config = dict(
    d_model=320,
    d_expert=352,
    d_shared_expert=0,
    moe_layers=[2, 3, 4, 5, 6, 7, 8],
    router_score='sigmoid',
    routed_scale=1.0,
    norm_eps=1e-06,
    optimizer='soap_variant',
    lr=0.00241,
    batch_tokens=[16384, 32768, 65536],
    seq_len=512,
    dataset='wikipedia_en',
)
Below are experts of layer 2 (counted from 0) of a mixture-of-experts language model. Rows are named gate (a neuron's input weights, with its number), up (a neuron's input weights, with its number) and show model dimensions 0-159. Each number is 200 + 30 x the weight over its row's rms, rounded and kept within 0 to 999.
Before each expert's rows: a language model's description of what the expert responds to; "gets" lists some tokens that make up at least twice as much of what it gets as of all text. This comes from a sample of Wikipedia text that the model never trained on. Tokens count by the router's weight.

# expert 11
It responds to: Sentence-final punctuation
gets: ".", ",", " =", "%", " .", "\""
gate0,215,223,210,234,226,196,165,188,222,221,174,119,188,184,222,165,208,183,163,167,201,138,186,208,177,244,234,206,196,208,208,209,202,188,237,184,176,203,168,205,172,260,209,243,237,149,203,216,178,134,192,216,267,197,208,189,226,207,143,193,216,183,210,201,192,175,162,179,200,267,263,165,190,240,217,187,202,189,216,191,167,212,255,196,230,188,191,233,280,188,157,203,179,234,132,244,185,170,248,227,327,202,185,241,204,180,223,201,198,178,221,208,208,190,179,166,195,166,173,189,188,151,193,178,226,192,202,186,179,169,245,185,151,193,202,156,164,210,170,202,155,144,227,183,185,194,222,191,226,195,190,253,172,249,236,136,148,179,203,175
up0,157,195,223,217,187,232,231,255,200,226,211,217,247,227,179,232,194,233,245,224,181,233,176,208,199,206,200,188,203,234,200,194,229,219,219,201,208,199,201,214,204,131,196,152,148,244,207,166,192,231,215,193,136,156,208,207,183,192,248,205,198,206,199,193,179,208,208,210,184,160,202,249,184,168,177,210,201,207,185,198,199,216,199,202,227,200,224,159,170,213,194,148,206,181,294,185,231,237,197,207,133,200,228,197,193,205,193,203,193,210,199,197,178,239,217,217,196,208,231,239,163,270,227,221,152,215,141,199,200,220,170,187,215,216,178,227,265,241,269,211,268,266,195,246,207,201,190,173,166,199,218,147,172,173,186,232,220,177,179,186
gate1,203,244,196,210,121,192,262,216,170,165,163,225,185,216,161,234,218,200,166,178,222,219,159,190,158,183,180,154,161,235,220,187,182,201,193,207,189,186,152,176,206,181,201,288,197,205,144,187,242,183,192,183,158,168,162,155,200,212,181,259,186,176,220,217,186,235,131,248,210,129,178,210,180,236,229,176,172,191,211,217,201,206,198,210,158,197,193,206,229,225,226,213,140,210,221,204,225,207,205,201,222,209,179,178,171,274,209,223,196,220,216,211,176,197,207,171,171,181,158,172,207,210,161,162,220,218,195,196,172,190,223,174,210,165,157,231,240,170,181,192,184,210,193,202,160,253,177,203,216,147,203,194,226,130,173,182,215,221,218,213
up1,213,211,261,192,258,197,194,220,144,146,173,176,183,204,239,250,198,220,213,189,198,184,265,179,251,243,182,234,275,181,264,210,178,246,141,257,224,193,197,190,227,190,173,128,179,202,213,172,194,202,229,212,232,190,198,187,192,180,209,165,264,194,197,195,230,169,255,178,181,196,218,217,226,183,182,194,242,225,219,193,180,236,209,185,177,225,200,215,169,197,185,256,237,200,180,227,166,207,181,239,178,182,163,192,208,150,237,203,226,180,166,161,202,212,244,203,198,181,199,200,227,167,212,178,143,210,234,201,198,247,201,224,189,240,271,140,202,213,186,191,287,169,212,197,281,182,204,215,185,268,162,198,131,208,196,257,161,236,227,192

# expert 7
It responds to: Word-ending suffixes
gets: "y", "on", "l", "ion", "al", "e"
gate4,148,182,230,229,174,158,189,167,168,207,218,195,229,215,181,229,180,192,202,207,211,205,163,211,255,197,223,204,219,171,223,207,214,184,177,184,197,220,219,186,241,189,187,179,201,225,161,252,159,218,189,162,188,158,168,200,269,232,242,168,239,183,162,215,206,223,151,202,188,157,230,204,138,212,192,144,199,254,213,193,203,220,198,176,241,183,225,165,169,173,176,199,236,187,168,208,189,192,214,278,227,249,177,211,224,155,154,207,185,192,152,242,241,255,163,154,210,218,244,164,240,218,177,217,233,241,216,183,186,224,211,219,151,214,235,204,134,234,174,174,224,234,176,192,198,215,205,207,219,166,184,251,175,198,201,209,268,275,222,159
up4,207,160,194,221,237,180,221,188,244,195,186,184,228,198,204,181,162,199,196,150,254,180,135,162,168,241,229,220,205,225,197,186,250,153,188,210,183,204,155,202,174,181,143,178,196,247,191,249,209,235,182,192,236,186,212,182,262,250,178,177,229,197,120,221,207,167,166,217,243,213,225,209,181,153,187,186,169,256,203,213,207,254,157,222,190,156,179,202,211,203,145,215,228,189,162,198,195,234,210,273,253,263,200,171,209,199,196,184,199,190,213,240,235,245,152,163,223,205,188,217,183,208,121,187,199,186,195,151,138,209,219,147,179,216,258,151,157,195,187,241,242,169,219,191,195,219,216,151,197,205,207,218,184,213,216,209,214,243,202,238
gate5,154,170,171,214,149,205,140,205,219,227,253,239,239,209,187,193,208,209,165,245,183,154,236,271,195,200,207,236,179,198,213,200,212,175,184,203,236,277,201,184,182,183,199,241,238,210,193,236,204,190,174,174,234,145,202,152,174,171,182,209,162,158,236,194,182,194,195,192,187,213,227,215,164,197,195,228,215,174,233,136,240,250,187,193,221,241,282,189,195,237,186,241,222,216,216,205,277,204,176,165,242,169,191,194,202,166,177,213,231,178,210,191,156,220,235,206,176,210,199,242,179,211,172,161,255,206,218,161,219,242,173,239,192,167,242,210,227,202,226,264,156,188,190,180,211,177,168,264,203,233,153,175,194,153,206,158,210,202,191,186
up5,214,208,194,242,238,239,148,189,203,176,150,165,195,153,215,238,221,172,215,188,200,194,189,136,230,174,240,228,210,251,218,179,233,195,254,154,201,211,177,180,149,213,155,162,204,221,197,160,177,236,180,186,228,250,227,183,225,224,187,259,189,201,201,225,179,202,218,184,197,188,218,180,225,162,191,239,189,187,187,155,208,192,251,227,258,197,218,210,264,211,255,196,193,168,252,173,185,155,258,200,178,200,174,208,228,193,234,160,203,168,255,223,195,164,204,204,223,218,171,179,198,220,195,201,255,168,185,203,242,191,154,177,176,228,202,199,205,175,185,167,205,205,209,180,227,135,192,184,167,205,163,220,218,199,195,213,145,160,226,198

# expert 2
It responds to: Infobox field colons
gets: ":", " of", " –", "te", "–", "/"
gate0,228,180,271,240,150,178,150,289,241,141,265,209,178,160,176,213,176,190,227,205,143,188,183,225,194,165,267,211,205,200,220,213,213,240,207,223,176,212,228,182,226,238,232,219,161,206,78,235,257,193,238,139,132,230,211,207,206,171,181,183,236,155,178,173,182,201,202,246,246,142,201,152,184,221,201,196,175,199,215,165,219,200,198,175,180,204,184,175,197,159,234,203,190,218,188,171,206,226,244,258,195,230,165,213,220,122,201,214,191,235,175,221,215,197,211,207,129,208,194,211,225,183,207,213,193,168,205,214,205,207,204,254,183,221,166,201,197,152,198,180,198,244,216,198,232,213,143,208,204,212,233,175,212,208,212,203,213,152,201,147
up0,196,234,229,101,197,214,209,185,167,214,200,168,226,228,219,161,216,212,202,214,208,207,251,188,211,215,216,225,221,185,208,159,159,129,189,161,249,194,181,235,156,212,214,212,193,207,243,214,197,174,253,282,234,234,226,224,185,259,222,156,138,222,142,196,211,223,178,142,232,216,208,214,196,188,181,229,186,188,250,190,187,166,168,225,216,197,217,231,193,203,223,197,193,193,201,176,202,185,177,207,204,152,235,182,156,204,213,146,175,191,193,201,237,151,162,201,237,169,268,264,196,195,212,164,201,233,209,238,174,186,245,210,238,251,187,194,205,238,288,172,256,175,223,244,199,217,187,170,209,176,223,198,165,192,236,147,177,249,186,223
gate1,168,216,223,229,214,160,189,204,204,194,222,198,209,199,250,191,188,177,185,214,171,178,187,189,214,160,217,173,190,214,192,218,226,201,203,203,208,216,215,185,219,202,167,260,124,198,189,178,208,194,198,217,232,153,197,195,161,157,156,140,242,217,229,151,259,96,209,177,176,163,172,244,227,235,212,148,199,223,242,183,206,211,225,173,205,193,157,183,229,227,198,143,200,159,216,206,198,184,167,237,180,205,190,214,198,193,214,179,211,213,161,206,200,201,209,237,167,216,210,146,168,225,258,229,187,271,176,218,161,254,180,177,160,205,175,238,213,217,149,190,139,166,198,205,174,193,203,204,214,163,196,224,192,210,205,229,183,195,211,203
up1,203,206,218,131,152,149,231,175,193,150,155,193,179,204,235,250,188,186,151,180,138,169,218,191,176,172,192,211,209,191,235,203,250,260,221,215,165,198,210,274,217,218,212,189,244,170,191,175,192,181,202,230,219,161,248,207,153,166,193,227,191,212,246,162,230,191,204,240,213,201,195,162,145,191,229,175,195,179,141,209,203,180,178,170,220,166,182,244,220,189,230,204,218,194,160,198,199,183,134,242,185,210,217,160,228,175,206,218,189,154,151,248,171,236,209,208,216,180,210,192,262,169,179,188,185,196,154,211,193,146,222,197,195,188,183,242,157,180,237,249,146,183,212,208,196,169,142,140,168,200,193,141,223,220,208,188,231,243,195,164

# expert 10
It responds to: Function words in clauses
gets: " to", " was", " is", "ly", " he", " and"
gate4,211,240,217,193,220,176,186,200,237,202,189,240,213,176,236,213,207,184,209,191,219,232,175,187,181,233,197,171,163,165,165,166,192,173,182,225,161,203,205,169,191,201,227,145,256,224,236,189,321,195,223,244,204,215,222,205,174,187,237,221,191,227,189,220,234,236,236,168,183,179,190,197,190,219,199,164,171,205,242,196,253,204,194,203,210,214,160,183,222,181,235,141,209,208,162,175,267,171,243,221,230,202,236,146,192,211,170,207,187,204,188,207,224,208,198,214,196,134,193,229,185,213,198,203,176,248,207,220,204,157,203,167,219,274,234,221,206,223,205,229,261,157,197,195,184,181,181,237,232,154,190,186,214,179,197,285,276,180,158,219
up4,238,190,185,221,227,173,163,243,249,261,190,157,199,178,197,178,224,183,192,193,224,204,243,182,206,198,195,202,240,229,220,140,181,186,201,158,176,139,162,217,205,192,219,276,206,210,162,185,256,239,224,191,187,197,166,185,208,191,228,189,179,186,150,193,175,184,226,168,134,169,199,265,229,205,187,163,171,178,175,226,231,210,202,248,216,223,205,183,177,197,195,172,204,205,204,196,190,192,234,183,228,219,222,274,192,192,146,167,192,214,154,135,167,227,228,136,196,184,144,210,200,256,238,223,227,244,160,209,207,208,214,217,204,221,176,193,243,234,117,174,228,152,175,167,181,217,204,232,243,204,179,217,160,160,209,173,216,238,180,183
gate5,216,215,174,231,222,156,161,247,169,157,165,190,223,199,275,183,147,249,207,211,185,170,202,138,181,224,187,193,178,200,194,247,193,206,218,170,216,186,198,177,225,147,203,199,194,214,198,170,176,144,265,206,210,220,179,191,222,219,193,221,243,221,196,212,291,180,149,235,175,219,153,155,177,226,183,189,183,207,214,231,200,241,167,262,151,195,246,234,197,202,185,199,272,204,209,206,205,189,224,162,187,196,180,154,180,223,136,205,229,191,181,193,188,183,194,214,195,186,180,222,204,193,213,253,177,192,223,219,170,187,187,206,156,213,219,182,218,173,242,209,251,208,198,211,169,223,213,207,187,151,196,171,219,141,181,250,185,242,187,203
up5,232,216,149,184,178,199,175,235,165,198,154,206,210,205,214,176,187,196,207,262,153,211,182,205,204,198,215,225,183,201,173,215,177,232,183,164,191,167,169,217,208,180,181,278,231,232,169,186,178,197,287,239,212,207,173,220,171,210,197,142,241,204,199,209,200,247,248,215,205,224,187,195,203,167,191,205,174,138,210,273,160,151,221,192,204,218,191,237,260,188,191,178,216,176,273,225,199,168,192,226,192,206,136,270,173,230,229,174,205,160,236,193,249,218,140,247,186,244,264,208,193,237,195,185,225,223,178,216,142,183,194,231,157,208,173,203,128,222,199,215,204,209,195,203,214,227,195,195,207,165,188,156,213,163,201,202,174,179,142,250

# expert 6
It responds to: Line breaks and closers
gets: "\n", "\n\n", ")", "-", "\"", "|"
gate4,176,171,200,194,228,208,180,195,204,205,219,216,196,185,202,202,163,208,205,179,224,227,210,210,153,181,186,174,185,234,228,223,182,167,174,188,210,204,225,203,269,182,177,183,224,251,216,236,165,217,223,175,163,238,195,163,234,233,151,231,244,125,185,238,174,167,182,199,191,240,243,179,205,196,187,266,140,205,222,184,153,229,228,204,199,244,164,250,190,222,213,211,202,167,216,204,211,177,180,190,220,240,181,192,208,191,199,141,198,186,236,189,186,237,211,185,179,178,216,179,207,208,219,219,233,204,221,271,249,192,229,235,179,259,195,200,145,193,148,175,171,183,212,263,169,181,212,161,218,141,240,222,273,174,148,141,209,188,232,183
up4,165,147,225,266,214,187,168,189,206,193,210,178,167,209,217,203,181,243,197,222,200,198,148,206,140,246,179,196,126,156,208,205,146,200,174,186,231,187,169,176,187,133,166,191,236,177,231,183,204,276,232,224,182,186,250,244,214,216,199,237,220,235,185,206,202,214,160,193,161,140,245,182,242,150,212,230,183,212,208,194,250,188,249,218,214,163,203,194,186,171,184,223,154,235,170,218,201,144,148,183,186,167,199,196,138,161,247,188,214,221,248,159,249,185,192,186,221,227,208,143,185,174,188,229,176,138,176,207,228,198,186,178,160,140,134,172,142,218,173,187,150,216,220,206,207,190,181,217,226,194,245,218,215,193,172,240,163,213,132,190
gate5,167,267,170,169,212,190,220,250,223,181,176,267,160,171,242,175,192,225,129,199,201,215,185,161,166,234,296,258,208,180,170,115,181,253,264,206,210,179,164,213,219,197,158,216,200,209,185,165,184,224,260,171,207,188,195,134,128,237,197,170,179,197,203,201,210,222,167,200,132,229,198,213,203,213,185,237,211,216,214,199,221,165,188,255,218,247,201,227,244,178,246,182,219,181,195,154,188,233,241,176,205,191,213,204,240,165,136,185,203,136,203,204,189,229,189,193,253,184,213,176,189,216,273,179,210,228,214,183,254,167,238,182,187,188,197,202,194,188,214,237,201,185,198,200,192,238,239,226,237,208,197,151,236,188,231,275,214,162,212,221
up5,190,216,197,276,179,198,164,200,213,208,192,162,175,202,232,176,205,178,205,197,189,216,244,152,208,187,195,168,228,210,146,219,165,194,184,227,187,237,183,194,149,207,179,228,156,187,186,139,201,203,210,211,158,127,186,184,177,204,232,159,215,230,184,158,184,178,203,167,209,248,133,199,193,201,153,190,208,208,157,182,200,159,173,213,217,196,185,197,190,139,187,152,185,231,195,193,222,166,183,193,229,255,199,198,201,249,229,256,158,231,199,154,167,253,169,207,247,179,221,223,149,151,180,195,157,183,197,216,226,206,282,239,244,207,166,175,220,208,171,198,203,170,171,207,192,244,215,158,186,167,217,191,184,211,214,114,159,260,207,242

# expert 8
It responds to: Suffixes and modifiers
gets: "ed", "-", "ous", " other", " The", "ble"
gate4,202,241,149,189,227,160,216,137,200,210,182,214,192,185,189,253,224,214,164,181,203,163,166,195,178,203,183,174,194,216,213,232,149,259,241,208,131,162,173,205,220,164,205,199,212,147,210,218,214,198,226,222,166,167,182,207,168,191,213,198,204,231,188,203,224,216,158,186,180,199,173,197,200,176,227,127,191,185,294,233,210,286,241,297,155,157,189,201,221,142,218,248,248,194,209,171,185,190,235,228,163,199,188,216,215,238,194,205,216,145,235,197,190,209,185,201,235,151,216,221,134,185,231,205,143,222,200,215,251,227,230,214,183,215,199,186,190,192,184,188,203,175,180,200,237,227,183,169,206,221,215,152,181,196,184,186,254,209,237,199
up4,217,174,161,208,161,163,155,185,208,233,201,213,221,143,170,205,209,174,172,252,209,199,214,205,173,175,206,155,238,205,199,213,225,257,217,196,169,187,196,217,183,184,200,234,240,205,232,246,226,180,219,209,233,213,187,153,182,167,202,185,206,258,232,193,229,224,178,226,193,194,174,209,230,161,234,164,211,152,231,171,204,202,241,280,209,153,124,200,238,212,196,224,259,195,147,165,182,165,195,269,178,160,230,183,248,268,221,242,250,215,225,275,221,219,205,191,191,194,189,197,151,175,191,220,120,251,162,218,275,205,206,212,220,221,181,144,199,230,184,197,183,198,168,220,241,201,197,173,249,186,232,210,229,228,186,167,211,172,206,177
gate5,197,140,168,246,190,189,183,218,213,280,211,191,191,213,201,205,176,225,211,201,259,150,186,203,282,194,191,218,171,210,170,199,228,194,211,195,188,226,205,128,173,187,180,207,208,179,219,175,256,192,197,189,208,165,234,208,216,152,177,195,190,239,187,171,163,194,245,209,142,197,240,205,225,213,184,210,203,227,247,211,226,245,240,261,165,191,200,193,210,225,177,185,160,272,178,217,201,211,203,181,202,206,219,206,159,148,219,201,151,172,188,223,175,217,236,186,227,187,199,227,185,180,164,234,192,187,148,182,194,209,190,245,160,198,176,216,131,185,163,226,236,202,205,127,195,185,218,164,179,212,201,202,199,183,249,195,126,233,209,184
up5,211,180,197,252,200,180,185,191,180,234,234,209,232,222,144,170,187,219,175,202,233,168,206,192,245,183,194,246,150,224,219,181,159,202,183,213,220,205,201,183,202,226,185,206,200,217,237,201,198,182,241,183,176,173,192,186,236,175,189,223,188,189,180,176,160,145,215,186,166,237,218,230,221,182,204,220,205,242,236,220,192,206,207,212,164,219,184,217,185,203,171,194,137,243,135,186,173,197,194,139,209,167,205,206,167,142,219,184,174,142,163,205,197,166,224,176,183,207,176,226,204,160,165,217,210,195,148,124,221,174,199,208,184,232,180,206,185,169,202,248,245,205,207,137,198,192,210,161,159,206,218,219,204,145,197,201,149,256,198,152

# expert 4
It responds to: Prepositions and word fragments
gets: " at", " in", " de", " of", " 0", "r"
gate4,217,214,197,223,234,156,226,252,165,153,193,169,220,149,165,187,208,252,192,203,226,158,185,207,138,189,261,181,198,180,188,159,195,281,222,207,160,196,223,198,223,214,191,219,207,166,228,216,209,143,265,141,209,203,186,214,263,195,265,200,225,183,181,175,192,188,172,205,192,160,195,176,167,192,178,199,206,212,154,222,263,172,172,175,176,187,204,169,159,190,201,232,171,225,220,129,237,249,232,209,243,234,181,188,156,217,215,201,223,217,168,170,158,237,226,225,236,196,228,216,192,244,138,170,163,205,212,247,214,208,224,210,159,185,176,199,203,221,241,183,219,204,190,225,140,212,165,199,207,189,251,184,199,225,219,194,228,191,250,189
up4,189,170,220,261,228,143,216,199,170,202,191,210,224,178,154,190,161,201,197,233,172,157,201,179,186,189,241,231,257,193,198,186,174,262,176,215,188,237,181,190,163,157,193,158,209,164,249,175,195,182,221,203,255,188,181,201,232,184,241,249,234,204,216,158,213,126,177,215,186,188,184,195,202,215,218,210,219,214,159,189,203,212,168,197,187,230,196,188,168,239,225,209,182,195,234,190,216,275,223,170,164,201,157,186,145,216,200,235,276,211,179,224,196,258,191,178,270,212,168,190,235,213,175,159,152,207,189,184,273,208,228,213,205,182,168,235,215,274,215,171,187,234,157,207,153,209,225,161,189,185,206,188,216,248,181,191,262,199,199,176
gate5,187,193,196,188,178,233,152,192,179,240,221,152,189,193,222,228,175,259,172,167,154,222,221,234,202,223,177,137,201,146,178,211,239,172,209,182,158,219,177,221,177,176,178,199,163,234,188,203,208,211,257,178,240,178,186,210,152,227,233,202,252,219,216,211,220,197,235,252,155,227,197,212,225,188,169,172,254,189,187,185,151,197,183,173,182,198,203,194,197,194,228,185,198,154,220,252,182,195,232,203,143,247,217,127,169,210,185,198,222,208,193,209,161,201,200,198,241,191,236,222,238,206,156,181,189,184,200,211,196,208,263,205,206,187,177,187,190,251,220,178,187,181,189,252,230,237,201,242,238,151,179,230,248,202,165,190,193,234,186,156
up5,219,200,221,221,151,193,186,185,221,151,203,232,224,191,196,201,180,199,235,249,150,200,184,204,176,177,209,196,191,159,155,197,201,172,206,181,271,220,196,234,224,221,193,186,203,199,248,149,167,236,147,255,202,234,207,201,210,194,173,255,145,181,208,210,214,187,129,156,193,169,253,234,169,183,205,260,250,232,184,214,215,198,177,193,170,183,158,229,239,173,160,197,200,200,210,152,167,154,189,177,227,225,212,218,222,164,164,191,217,153,202,207,190,178,219,167,178,150,231,224,205,179,179,169,240,165,212,160,168,205,210,168,176,180,179,175,259,223,137,155,178,184,175,214,158,153,183,203,205,182,244,182,199,225,169,216,180,256,165,209

# expert 5
It responds to: Mid-word consonant pieces
gets: "t", "nt", "n", "st", "r", "c"
gate4,198,178,261,197,211,183,198,186,241,166,231,187,152,156,171,230,233,197,113,206,135,209,228,199,136,194,186,192,184,197,187,276,222,193,172,211,205,225,138,165,204,230,164,159,203,238,224,219,190,244,152,228,217,196,206,189,197,194,168,229,255,192,165,200,177,201,186,217,163,228,187,191,175,217,206,170,201,232,206,210,180,191,238,200,249,195,230,186,236,211,204,207,237,175,190,217,180,218,180,226,230,156,207,235,182,182,210,198,204,193,165,169,164,167,226,223,167,184,276,192,172,175,210,210,149,132,220,171,155,177,229,210,167,227,178,118,170,257,119,213,148,221,172,195,177,164,170,147,228,189,213,194,169,185,204,245,222,207,205,210
up4,231,179,189,203,211,207,202,232,244,135,244,215,220,136,181,175,162,229,169,208,129,185,170,184,173,209,133,155,178,261,187,211,226,237,231,161,230,163,187,201,212,211,180,151,208,242,209,191,146,274,176,184,136,176,234,213,173,206,226,271,292,171,193,242,200,212,135,186,204,166,232,239,227,260,159,211,213,183,180,275,224,218,216,199,170,210,257,237,217,235,192,206,230,176,156,210,187,214,209,190,212,231,188,177,255,138,191,225,222,224,211,161,173,203,225,221,207,123,178,169,242,179,215,243,158,189,232,176,187,155,217,201,213,239,160,181,211,181,205,209,239,191,225,211,243,223,229,230,201,191,158,190,199,229,225,196,195,218,222,169
gate5,238,216,250,188,243,177,183,160,209,166,212,191,185,217,209,191,173,220,231,145,232,225,182,225,202,189,182,162,223,180,205,174,150,207,228,209,230,159,132,229,168,207,164,166,207,240,227,195,239,216,160,215,198,173,212,191,198,221,225,231,253,216,234,217,199,170,216,162,206,193,223,199,186,152,199,184,184,179,138,228,215,178,223,162,197,165,226,198,219,150,260,182,227,183,236,151,202,235,205,171,176,194,209,169,173,222,249,253,178,246,180,184,195,257,185,190,183,228,236,212,170,191,153,269,161,188,166,157,219,251,200,138,220,244,223,137,209,174,241,225,170,201,201,195,189,217,184,195,225,184,179,180,184,181,202,124,207,200,218,226
up5,208,248,188,217,106,204,168,229,204,165,242,188,218,206,226,226,237,215,197,217,172,224,186,147,221,209,237,194,197,177,248,202,279,179,198,230,161,221,196,187,149,239,275,186,176,196,225,240,251,165,226,188,234,206,193,224,219,200,195,227,176,189,185,178,155,179,142,228,185,192,248,157,260,198,193,238,218,277,206,193,198,209,226,218,199,206,215,215,189,212,250,191,197,203,179,251,243,203,207,210,163,236,201,178,221,178,181,195,200,206,212,195,240,192,242,173,228,226,181,209,234,178,256,200,201,208,183,211,142,205,175,223,201,185,214,173,183,197,193,213,181,238,172,214,257,235,209,241,187,222,220,218,201,226,219,236,253,220,197,210